From a checkpoint of a small mixture-of-experts model trained on Wikipedia.
Size: 11 layers, 89.8M parameters.
Experts: 80 experts in each of 10 layers, 48 SwiGLU neurons an expert, 6 picks a token, a softmax router.
Training: a variant of Muon for the experts, 516M tokens, 7086 steps.
Below are experts of layer 7 (counted from 0) of a mixture-of-experts language model. Rows are named router (the router's row for the expert) and show model dimensions 128-191. Each number is 500 + 25 x the weight over its row's rms, rounded and kept within 0 to 999. Numbers have three digits each.
After each expert's rows: a language model's description of what the expert responds to; "mostly gets" lists some tokens that are sent to it at least half of the time. This comes from a sample of Wikipedia text that the model never trained on.

# expert 55
router:502481467480529478480479477523503440518498496454545436527506507506494503509524497486459467505503485520526490507522500474493485526539510497529486500491513472500488547516509503493488519504481474
What it handles: Word starts after prepositions. First pieces of words or titles after in, of or a quote, such as sm-oldering, in-expensive, addition, Sir, Mr, Colonel, St.
mostly gets: " addition", " Sm", " Mr", " sm", " Sir", " Ph"

# expert 9
router:508489496527476532462502540487481490517499497495481500518520473518500501514476525477520497513544471496521537503493484485457490509488488501536527500523486488508470505485497480474486488542481521
What it handles: Space before table numbers. The space token before a number in sports statistics tables and league records after a pipe or semicolon, plus currency or unit prefixes like £, $.
mostly gets: " ", " £", "^{(", " R", " $", " pr"

# expert 58
router:519525480510536488477499452510525560499469516490548475502488484470507460483519463521502464515481515439482551509529486569491482511479480516511509451492541492484523523459539506483490475468470510
What it handles: Biomedical fragments and digits. Word pieces inside medical and chemical terms, like inflamm'atory', th'iam'ine, ac'ute', plus single digits and zeros in statistics tables.
mostly gets: " Clade", " $\\", " MF", " %", " DF", " Loss"

# expert 11
router:517457526468502492444461535533425516480519502523501519508488526480552519494502482503539572530526478514497519490532473468451496520503515529495489511467497453470465546548519456481520516528488523
What it handles: Roles and appointments. The word as and role verbs in career biographies, such as served as, became, appointed, named, elected, Member of.
mostly gets: " As", " became", " appointed", " as", " become", " President"

# expert 36
router:514463514500473492511505527477483471485487497458476504485457482447468502511509537475544494481571523515496470490480568530465501488500515494455507470495524486502484466491494533491551485489538492
What it handles: Table separators, vote stats. Pipes, commas, plus/minus signs and the terms Votes and Turnout inside numeric tables of election results, sports standings and demographics.
mostly gets: "″E", " +", " Votes", " ±%", " votes", " Majority"

# expert 3
router:510514485502475540487487480485493518498483490531500533504536475510504503462505478500501469499524503509499507526500530479504541522507469483552512527477461527453525507461524524514456503499503536
What it handles: Small numbers in tables. Standalone small numbers such as chart positions, review scores, dates and ranks, often in table cells, like No. 3, 8/10, 11th.
mostly gets: " six", " five", "82", " Apps", " four", "102"

# expert 60
router:515502467491514471485565535497521526450470458521499507531536507481553529484517508488526498476513475500509537472464538491512502532508492496525505506515494461479496459501489493492495546500527494
What it handles: Name ends in lists. Tokens closing personal or team names in lists and tables, such as surname endings, Jr, Sr, Singh, Racing, with following spaces or commas.
mostly gets: " ins", " Singh", " Racing", " Born", " Jr", " Rovers"

# expert 29
router:532497474494500499477480538554517475490494492493476490536519443506471444522487474525477509502503499485495516507527469555499488500476518485433451534508516531516520512504523526514483516459489505
What it handles: Attribution verbs and y-pieces. Speech and description verbs like said, wrote, noted, known, called, plus the y piece in lawyers and worthy.
mostly gets: "ai", " Majority", "hi", "y", " Turnout", " According"

# expert 49
router:526488510448540579555515455551458498499506541463534522531498476448527483500464558524524505496493523513509497540487521510446478474486509540491503490483474487483500503505457485510483487535478495
What it handles: Sports table headers. Heading and column words in sports results pages, such as medal, Title, Rank, Goals, Position, Doubles, first-prize, Top scorers.
mostly gets: " medal", "″W", " Title", " Goals", " Species", "-p"

# expert 59
router:531502518516509495501479464521523536484488450488509517525460488524524533481528459473518502506473471461506501541477551515509516512479451472502484517473535454476508509549474492524458513495484522
What it handles: Capital letters and codes. Single capitals inside names and country or position codes in sports tables, such as McPhee, DuPont, FRA, MF.
mostly gets: " MF", " PA", " DF", " ESP", " FRA", " AUS"

# expert 31
router:505505544508470474526490479493538471519503504514524471527527475478443486511509490494514496455527521527515456465530452466508491508491476485534513516489494496480509526520541481520500503477504503
What it handles: Name endings and digits. Middle and final pieces of Slavic or foreign names with letters like š, č, ú, and single digits in years and scores.
mostly gets: "zz", "š", "ek", "or", "č", "ú"

# expert 17
router:475498521497554493494472470474543455486508491467484447463512531530503516492481548529512455489550531465522484503515552509495530461501524531517515460494527460472533522551518498462498499483481487
What it handles: Mid-word letter fragments. Short consonant-cluster word pieces and digits inside words or numbers, such as Cl, Br, om in automatic, l in Appliance.
mostly gets: " Cl", " Br", "l", "Cl", " Fl", " Kl"

# expert 54
router:462525562490516492491464465483522524465477495504497507488513504466455514483536478463491499493485517495505495501498500493476475542476517559501502531511504482510479561518511491499493499477530490
What it handles: Connectives and modals. The words to, and, or between numbers or verbs, and modal verbs such as can, would, may, could before verb bases.
mostly gets: " can", " would", " may", " could", " will", " To"

# expert 43
router:542517499479529479504498473500539493471520450482532523509513476507501557526576487494484490527476487453514553506490493511486549474516497521529490478533542490487479550497479477524449554484471512
What it handles: Acronym letters. Capital letters and pieces inside acronyms and codes, often within parentheses, such as MEPhI, NHRP, KSB, I-8, FW, PAN.
mostly gets: "SA", " PA", "TA", "X", "AS", " FW"

# expert 57
router:519518537496483497497495510513512534473452498504515509537514488465532514442528557507489485474474525470499482476525482474518470501510486462484524537467519503533504497569522500495503520473490484
What it handles: Auxiliary verbs and s-pieces. Forms of be and modals after subjects, like was, were, could, been, plus word-internal s in foreign names like Ar-s-ène, Upp-s-ala.
mostly gets: " could", " were", " would", " was", " Os", " v"

# expert 16
router:484511482526473501469490491500510526493500472462494464506550471525500517474491520484482478505548514511501485459522478505470466511484493472495507490466496491508435519486454507490467505448513474
What it handles: Mid-word syllables, foreign names. Internal syllables like at, it, and of foreign names and words, such as Salv'at'ore, Commut'at'iva, plus sentence-opening According and During.
mostly gets: " According", "at", "According", " Mat", " according", " During"

# expert 21
router:493494506476437527508527530523513559470514563494464495490497468564501500498530484518453469532492501500476477511465491487469514490516524470506485506500495536503528491535472477547534471498485489
What it handles: Mid-word name fragments. Inner word pieces of surnames and rare words, especially after D or Z, like d-ear-borni, Z-od-iac, McL-augh-lin, plus scattered numeral and punctuation pieces.
mostly gets: "ear", "-yard", "cer", " After", "augh", " Turnout"

# expert 24
router:529488537466536489535445436522501494477530471489497517515489501505523494494448508517495494503474493510480502520520517502492518490482468491501470525519534502530521506474540510535520524507498522
What it handles: Sentence ends, prefixes. Sentence-final periods, closing quotes with punctuation and heading ends, plus word-initial prefixes in quoted speech like am(azing), dis(like), en.
mostly gets: "\".", ").", ".\n\n", "\".\n\n", ".\"\n\n", " en"

# expert 61
router:509512462504498515530488557519512501465494559548509520525481470486458504471510502501517526480484472508546480472482460521508478490506543476511493529502438495506489455529460475508531470519512511
What it handles: Place and team names. Country, city, state and club names, often the second word of a compound name, such as York, Carolina, Germany, Liverpool, Manchester City.
mostly gets: " York", " France", " Germany", " London", " England", " India"

# expert 52
router:526458486494469500523534496534508465473464546518524549485524548503458497471478535503471513496507498468520540515509496516526526489507466510513507524510481501487474456490452517497521484506471492
What it handles: Head nouns of titles. Category nouns naming works and organizations after the, a or possessives, such as film, album, series, book, Institute, Association.
mostly gets: " film", " album", " series", " system", " Institute", " Genus"

# expert 37
router:497472523503484480493489554491484490463516487532497552523529516482525514511495500500475514487489468509492494454503491506482532514492458537444500510475515516565455476528515492549481439500498499
What it handles: Past-tense action verbs. Main verbs of narrative sentences, mostly past tense or participles after a subject or was, such as began, made, took, caused, found.
mostly gets: " used", " began", " made", " took", " held", " moved"